Experts of a small language model.
Size: 12 layers, width 192, vocabulary 16384, 60.7M parameters.
Experts: 80 experts in each of 12 layers, 4 picks a token.
Training: a variant of Adam for the experts, 3355 steps.
Below are experts of layer 7 (counted from 0) of a mixture-of-experts language model. Rows are named router (the router's row for the expert) and show model dimensions 0-95. Each number is 128 + 24 x the weight over its row's rms, rounded and kept within 0 to 255.
After each expert's rows: a language model's description of what the expert responds to. This comes from a sample of Wikipedia text that the model never trained on.

# expert 18
router [148 140 121 139  84 130  81 145 132 145 137 143 107 144 132  84 121 147 146 116 123 115 154 118 121  93 148 103 148  85 166 140 100 116  69 136  95 121 111 128 144  97  91 148 126  78 112 111 156 152 109  93 107  73 129 119 172 114 134  82 158 101 127 135 136 149 139  98 136 172 150 145 112 115 189 140 176 125 112 150 142 128 151 128 108 151 147 109 136 130 147 100 112 137 131 134]
What it handles: Word pieces inside non-English names of people, places and clubs, often accented letters such as á, š, ž, j, as in Náutico, Ljubljana, Zsolt.

# expert 42
router [133  66  86 139 137  96 188 149 145  97 129 112 115 126 157 109 130 120 106 117 147 152 113 147 131 127 114  79 114 103 143 113 133 102 120 129 133 112 127 137  90 158 107 109 198 159 174 154 143 118 144 142 125 124 190  90 141 152 169 126 151 130 133 142 100 114 128 152 134 146 120 129 119 130 136 170 127 101 120 117 131 111 135 152 121 153 118 122  94 145 149 139 118  85 165 114]
What it handles: Words qualifying amounts, dates and ages, such as more than, aged, age, early, late, months like January, and percent signs in census data.

# expert 39
router [136 135 127 146 158 121 147 126 129 103 112 114 100 109 158 123 165 152 129  98 166 102 157 150 130 111 124  76 158 152 108  96 131 121  77 119 156 131  88 132 118 119 150 124 131 123 127 145 124 145 120 114 104 147  85 126 112  81 138 146 110 133 150 146 140 130 137 129 201  72 146 107 168 106  97  97  87 143 154 101 105  58 106 105 108 166 150 153 134 103 102 142 143 172 159 124]
What it handles: Key words in biographies and headings, such as See also, first, one of, served, appeared, Preceded, Species.

# expert 28
router [120 120 130 158 168  96 177 135 111 132 146 136 105 112 127 107 104 120 103 129 166 111 150 132 121 174  93  98 159  77 142 146 129 152 124 150 126 158  86 101 147 132 131 110 133 170 112 152 118 101 117 155 133 123 126 106  99 137 104 158 180  98 143 115 100 119 140 155 139  98  86 118 101 124 147 142 143 129 171 151 122 126 164  96 118 155  93 129 114 117 111 123  74 123 139  95]
What it handles: Pipe separators between cells in sports results, election and register tables, mostly after a number or time, e.g. "4:26.48 |".

# expert 61
router [156 116 138 127 127 153 146 106 148 107 145 105 135 134 133 118 133 106 147 144 167 104 110  78 169 101 117 123 117 155 102 130 118 113 159 147 151 136  95 106 109 111 153 152  92  70 174 129 125 124 160 120 120  90 153 118  78 173 166 147 115 154 127 154 185 120 127 133 206 156 120 108 129  94 120 130  95 102 128 110 163  94 106 142 131 115 126 162 147 121 132 113 134  73 121  93]
What it handles: Final digits of years and numbers, like mid-1950s, born 1951, 2020 census, and taxonomic suffixes such as -idae, -ensis, -aceae.

# expert 24
router [121 155 163 142 122 118 128 122 151 117 129  90 118 102 162 150 148 147 104 132 148 120 173 132 129 120 111 102 108 180 120 163 129 129 153 121 125 123 125 134 139 155 171 120 146 161 129 131 119 151 119 134 106 130 101 162 113  77 153 132  79 166 184 100  96 132 111  85 117 121 186 130 128 156 110 128  75 141 151  97  87 116  95 100  85 142 157 151 130 126 121 131 163 192 163  88]
What it handles: Verbs right after the subject in biographical narration, mostly was, is, were, would, became, been, as in Manford played, Schmid was made.

# expert 48
router [132 131  97  87  94 145 120 117 142 114 134 138 124 151 123 121 142 113 163 131 108 152 115 115 100 112 150 132 153  76 124  81 142 132 125  97  91 122 160 147 123 126 143 142  56 104 147 126 139 135 116 135 165 199 113 150 122 153  99 171 150  97 141 139 143 140 133 130 108 153 130 146 123 128 137 158 147 139 113 130 123 151 141 128 133 105 122 126 108 152 109 106 172 146  96 151]
What it handles: Words and word endings inside titles of films, songs, books and albums, such as The, My, Dark, Secret, and Sleeping in The Sleeping Man.

# expert 13
router [163 123 153 126  85 162 114 115 147 135 124 130 133 157 159 123  75 160 145 130 121 123 133 104 106 101 140 120  96 118 148 143 103 126 109 146 108  99  93 167 139 120 124 113 115  98  96  80 116 122 117 147  82  96  97 128 182 152 124 134 139 112 140 146  88 156 128 122 174  93 128 118 105 102 166 139 158 128 109 149 120 126 129 147 162 114 141  86 124  98  98 136 113 162 127 110]
What it handles: Middle and ending word pieces of foreign names, especially Slavic and Iberian surnames and words, e.g. -ović, -ová, -ich, Investig-ac-iones.

# expert 10
router [111 122 125 141  98 132  96 136 142 116 118  89 124 133 153 143 142 137 143 123 159 116 141 121 155 203 136  98 122 205 146 169 138 110 153 142 136 120 173 166 164 111 185 136 154 136 148 142 125 106 123  79 132 134 138 163 131 117 169 131 134 143 142  83 149 130 111 102  74 115  97 135 143 127 107 127 125 174 130  93 143 163 122 137 157  96 132 134 153 147 116  89 160 137 137 128]
What it handles: Prepositions right after a noun or verb, mostly of, also from, to, with, by and between, e.g. "Supreme Court of", "drawn from".

# expert 22
router [163 162 113 115 140 127 108 127 138 121 119 116 175 106 124 156 119 102 142 140 113 128 136 108 105  95 146 183 110 134 109 118 138 146 135 140 147 115  90 165 144  83  88 151  90  93 120  89 136 165 130 140 119 125 113 157 104 155 160 108 116 161 142 146 169 118 137 106 131  63 113 137 130 113 137 132 113  79 109 104 147 123 118 141 169  98 146 112 155 106 145 122 144 106 134 105]
What it handles: First letter or piece of a word, often a capital right after a hyphen or quote in compounds, e.g. Self-Control, Self-Portrait, comedy-drama.

# expert 0
router [131 147 139 113 146 124 145 103 160 113 112 138 118 147 151 131 153 155 135 163  82 130 132 103 146  60 110 120 154 160  98 106 104 115  95 160 147 176 125 121 113 135 128 132 108  94 127  93 153 149 112 175  96 112 147 104 111 124 171 143 151 144 138 146 104 116 117 113 164 127 179 125 148  90 106 122 120 119 104  88 144 154 117  93 114 148 148 130 157 145 181 138  91  95 163 132]
What it handles: First three digits of four-digit years in dates, tables and ranges, such as 199 in 1995, 201 in 2015, 185 in 1850.

# expert 29
router [160 134 163 111 133 108 135 160 128  86 122 120 120 145 137 128 128 154 113 106 198 106 144 144 122 108 145  73 171 108  96  90  92 114  92 124 158 149 113 105 131 143 117  87 127 122  96 144 108 125 141 129 129 151 125 148 130 106 132 137 115 120 158 130  91  89 151 150 196 121 122 128 154 117 108 115 126 155 119 105 125  70 126 155 116 163 130 150 103  93 115 141 123 148 124 147]
What it handles: Words in athlete biographies and infoboxes: played, first, third, Personal information, yards, Goals, competed, footballer, Rookie.

# expert 12
router [168 180 139  79 134 144 110 118 150 107 131 126 107 130 114  94 122 135 122 169 148 133  91 104 126  86 129 110 112 159 154  85 109  98  95 139 115 186 106 117 136 122 105  87 132  76 155 104 115  99 165 148 116  82 150 114 148 158 156 113 128 142 129 124 115 140 127 129 222 124 142 122 161 121 122 140 109 105 117 116 160 166  84  78 131 134 120 119 173 159 150 132 135  66 176 122]
What it handles: Year prefixes like 200 in 2004 and 198 in 1988, plus War or II after World, as in Second World War.

# expert 5
router [111  92 120 138 117  89 124 118 112  90 135 131 117 130 173 139 153 121 158 114 175  92 149 124 151 182 120  86 138 178 137 157 135 119 154 151 151 157 164 160 136 140 172 146 106 155 149  80 138  93 129  88 138  93 154 146  98 101 129  94 139 112 140 129 135 145 134 148  77 156  75 129 110 151  90 149 133 160 114  89 157 162 132 123 152 128 160 136 134 127  88 130 138 127 156 146]
What it handles: Prepositions, mostly of and in, after nouns like part, member, species, as in part of, as of 2010, among, within.

# expert 2
router [116 126  94 113 129 158 123  90 163 129 133 155 136 160 155 108 117 145 129 150 147 140 122  99 108 100 136 119 148 138  99 109 105  97  95 143 125 163 115 142 122 118 128 141 127 118 177 109 137  89 132 148 110  66 152 103 124 148 139 170 121 131 125 126 103 140 124 107 199  94 135 132 143  92 144 162 126 124 119 117  92 158 128 103 126 148  98  95 132 136 137 136 115 111 186 155]
What it handles: Opening digits of years such as 195, 201, 187 before the final digit, plus words like Republic in election and parliament articles.

# expert 19
router [ 93 138 125 126  88 138  89 131 154 124 136  84 141 140 148 157 145 136 174 118 153 126 150 130 140 196 151  96  95 196 148 166 131 104 147 147 132 157 192 155 160 110 176 149 108 128 128 125 111 127 118  73 146 123 109 132 123 126 131 131 136 122 161 109 127 157 122 113  70 114  93 130 122 126 117 112 120 155 134  98 152 150 131 150 157  98 176 126 138 126 116  79 189 139 136 124]
What it handles: Prepositions such as of, in, to, for, from, after nouns like Heart, Place, University, House, e.g. House of Commons, sung by.

# expert 32
router [ 98 149 112 156 107 155 157 136  93  95 119 103 137  98 114 150 164  79 113 172 172 130 134 124 134 153 147 155 121 108 118 115 149 109 178 125 143 146 148 166 167 127 182 137 117 152 126 106 126 164 111 132  91 156 146 162 138 123 133 115 125 169 153 110 130 108 109  88  95 111 158 172 147 146 130 117  89 148 134 126 144 104 106 161 103 145 110  89 120 107 148 153 127 135 145 108]
What it handles: Conjunctions and linking words such as and, or, but, nor, especially, probably, that join phrases mid-sentence, often after a comma.

# expert 3
router [152 132 110 114  77 147  97  95 141 137 105 122  99 133 171 105  92 134 134 116 103 105 129 120  93 108 145 125 133 117 156 133 111 141  94 152 111  84  99 156 122 125 128 123 111 118  93 119 128 130 139 127 111 100  78 109 176 140 101 124 170  98 121 129 104 158 137 129 156 115 136 103 144 132 184 111 162 132 126 131 159 122 139 157 110 144 128  98 104  97 130 130  98 158 102 116]
What it handles: Word pieces inside foreign personal names, especially Slavic surnames and first names in rosters and lists, such as -ová, -ić, Ivan.

# expert 20
router [148 127 129 117 185  90 142 133 144 147 161 133 138 130 127 140 159 140  87 157 127 119 149 148 178 165 115 135 153  68 128 118 122 135  96 143 119 146 152  62  97 144 126 157 143 135 115 121 141 147 144 182 140 102 162 104 101 163 158 124 170 104 160 139  97 103 174 153 105 151  90 110 108 124 169 132 119  87 130 159 128 138  99 131 127 159 113 163 108 122 134 123 149 109 143 126]
What it handles: Pipe separators in sports and statistics tables, especially after numbers, plus semicolons in lists of years and coordinate marks like °N.

# expert 25
router [124 162 116 150 179  94 118 146 109 127 135 131 146 130 124  80 141 125  70 118 114 135 151 136 150 180 142  98 141  69 173 136 124 113 109 140 110 179 121 137 152 128 137 127 130 163 112 147 139 134 133 178 122 106 151 135 116 153 130 106 154  91 133 122 123  96 146 136 107 139  99 104  98 107 130 140 116 118 153 170 135 134 172 104 136 119  88 135 101 116 107 179 115  87 150 121]
What it handles: Pipe separators between numeric cells in stats tables, especially football appearances and goals, plus semicolons and unit pieces like °N, sq.

# expert 11
router [130 104 116 111 150  88 142 150 139 145 105 124 166 121 137 178 123 125 138 154 146 120 125 102 110 116 130 137 153 133 127 127  97 101 127 128 145 140 141 109 127  91  78 112 133 158  68 155 156 140  64 123 102  91 132 102 124 127 107 163 130 111 112 161  70 142 113 126 116  87 120  94 135  94 137 108 129 162 129 129 167  96 184 118 134 161 163 107 127 130 166 104 145 152  90 154]
What it handles: Year-start digits like 198, 199, 201 and track-number periods in music articles, e.g. (1960), 1. "Relax", credits lines.

# expert 40
router [102 128 128 133 109 135 145 158 132 117  90 148 158  85 101 149 151 136 121 120  86 154 115 121 154  51 142 163 115  94  87 146 129 142 143 122 130 103 110 117  84 151  53 159 156 108 163 121 135 105 109 155 154 168 173 126 188 125 103  98 126 146  99 127 138 137 131 116 154 155 135 117 109 133  98 145 125  95 120 110 142 141 106 122 115 140 141 151 120 119 122 135 143  78  81 145]
What it handles: Middle word pieces right after a first letter or syllable in scientific, Latin or foreign terms, e.g. dec-id-uous, pept-id-oglycan, C-ic-ero, anc-ill-ary.

# expert 51
router [106 102  72 157 117 116 175 161 128 123 136 157 101 107 183 148 145 137 144 165 144 114 148 135 118 114  81  99  96 145  96 154 148 105 135 136 147 168 111 100 124 137 145 121 178 169 162 115 121 120 180 138 115 112 139  92 134 137 166 134 132 115 130 140 132 127 126 152 168 110 116 130 130 105 132 137 133  78 134 117 120 100 103 155 129 140 121 167 119 158 114 128 128 121 170  77]
What it handles: Sentence-initial discourse words like According, However, During, Despite, plus census and demographics terms like Total, households, born.

# expert 58
router [106  98 132 125 114 110 148 174 150 153 102 141 143 111  92 122 136 121 100  96 109 119 117 137 132  53 159 150 112  73 107 144 105 166 134 117 130 104 132 135  95 146  68 132 160 100 156 155 140  86 107 145 167 182 192 115 169 118 118 115 133 165  95 147 111 146 125 120 122 159 121 117 104 118  97 144 145 104 131 115 149 167  88  96 114 146 119 110 124 129 148 135 119  92 100 132]
What it handles: Word pieces right after an initial letter, often f or p, in rare or technical words and foreign names, e.g. f-itt-ings, f-oll-icular, f-ug-ue, T-omin-šek.

# expert 36
router [154 122 153 106 142  81 142 157 106  99 135 140 111 136 120 121 132 154 130 132 185 111 149 144 117 101 125  99 178  97 106  90 108 159  88 148 157 140  90  75 108 131 106  76 125 141 112 151 108 143 131 110 129 141 121 134 153 148 116 133 140  95 156 135  88  96 173 146 179 112 116 119 147 111 120 120 115 111 141 117 112  82 112 147 133 178 152 158 110 112 102 125 137 151 161 142]
What it handles: Table pipes and sports vocabulary in game results and stat tables, such as played, yards, medal, conference, Rushes, season, Goals.

# expert 52
router [117 129 155 144 113 147 118 160 121 138 103 143 110 104  92 101 153  98 147 115  91 157 109 166 121  55 172 143 148  72  99 106 156 146 130  97 102  99 141 103  93 148  70 137 121 121 167 156 147  85 145 142 171 184 150 125 159 116 111 122 138 130 121 132 130 122 134 147 144 149 153 115 136 141  64 148 130  94 133 128 121 138 144 104 117 142 110 124 119 135 140 123 130 117 103 131]
What it handles: Second word piece right after a capital initial, mostly in surnames and place names in rosters and tables, e.g. M-moh, McM-ahon, B-ooth-by, B-éjart.

# expert 59
router [139  82  94 141 184 122 166 167 103 129 133 164  85 121 141 129 122 152 145 115 161 114 131 144 105 136  90 134 121 113 124 130 138 112 146 164 126 137  81 131  81 157 115 107 146 118 192 107 154 104 122 161 134  95 114  89 140 169 150 109 145  96 127 125 141 156 128 174 160 107 159 139 154 150 155 162 103  97 117 109 138  91 158 145 140 168 122 136 119 157 150 114 115 100 168 103]
What it handles: Tokens in demographic and election statistics: households, population, per capita, median income, percent signs, and numbers in vote tables.

# expert 27
router [102 153 157 146  98 137 132 127 122 118 131  97 136 100 127 157 163 113 138 157 140 130 132 134 139 153 167 157 108 159 109 104 159 116 185 131 137 140 148 171 174 149 183 125 130 174 124  83 108 152 103 131  84 151 139 145 142 131 139 105  77 178 175 145 117 120 102  76  95 115 178 177 133 147 126 123  83 138 152  91 114 123  94 143  94 140 156 108 137 126 120 143 141 160 158  92]
What it handles: The words and, was, is, be, been, would, not linking clauses or coordinating adjectives and nouns, as in "power and individual", "can be used".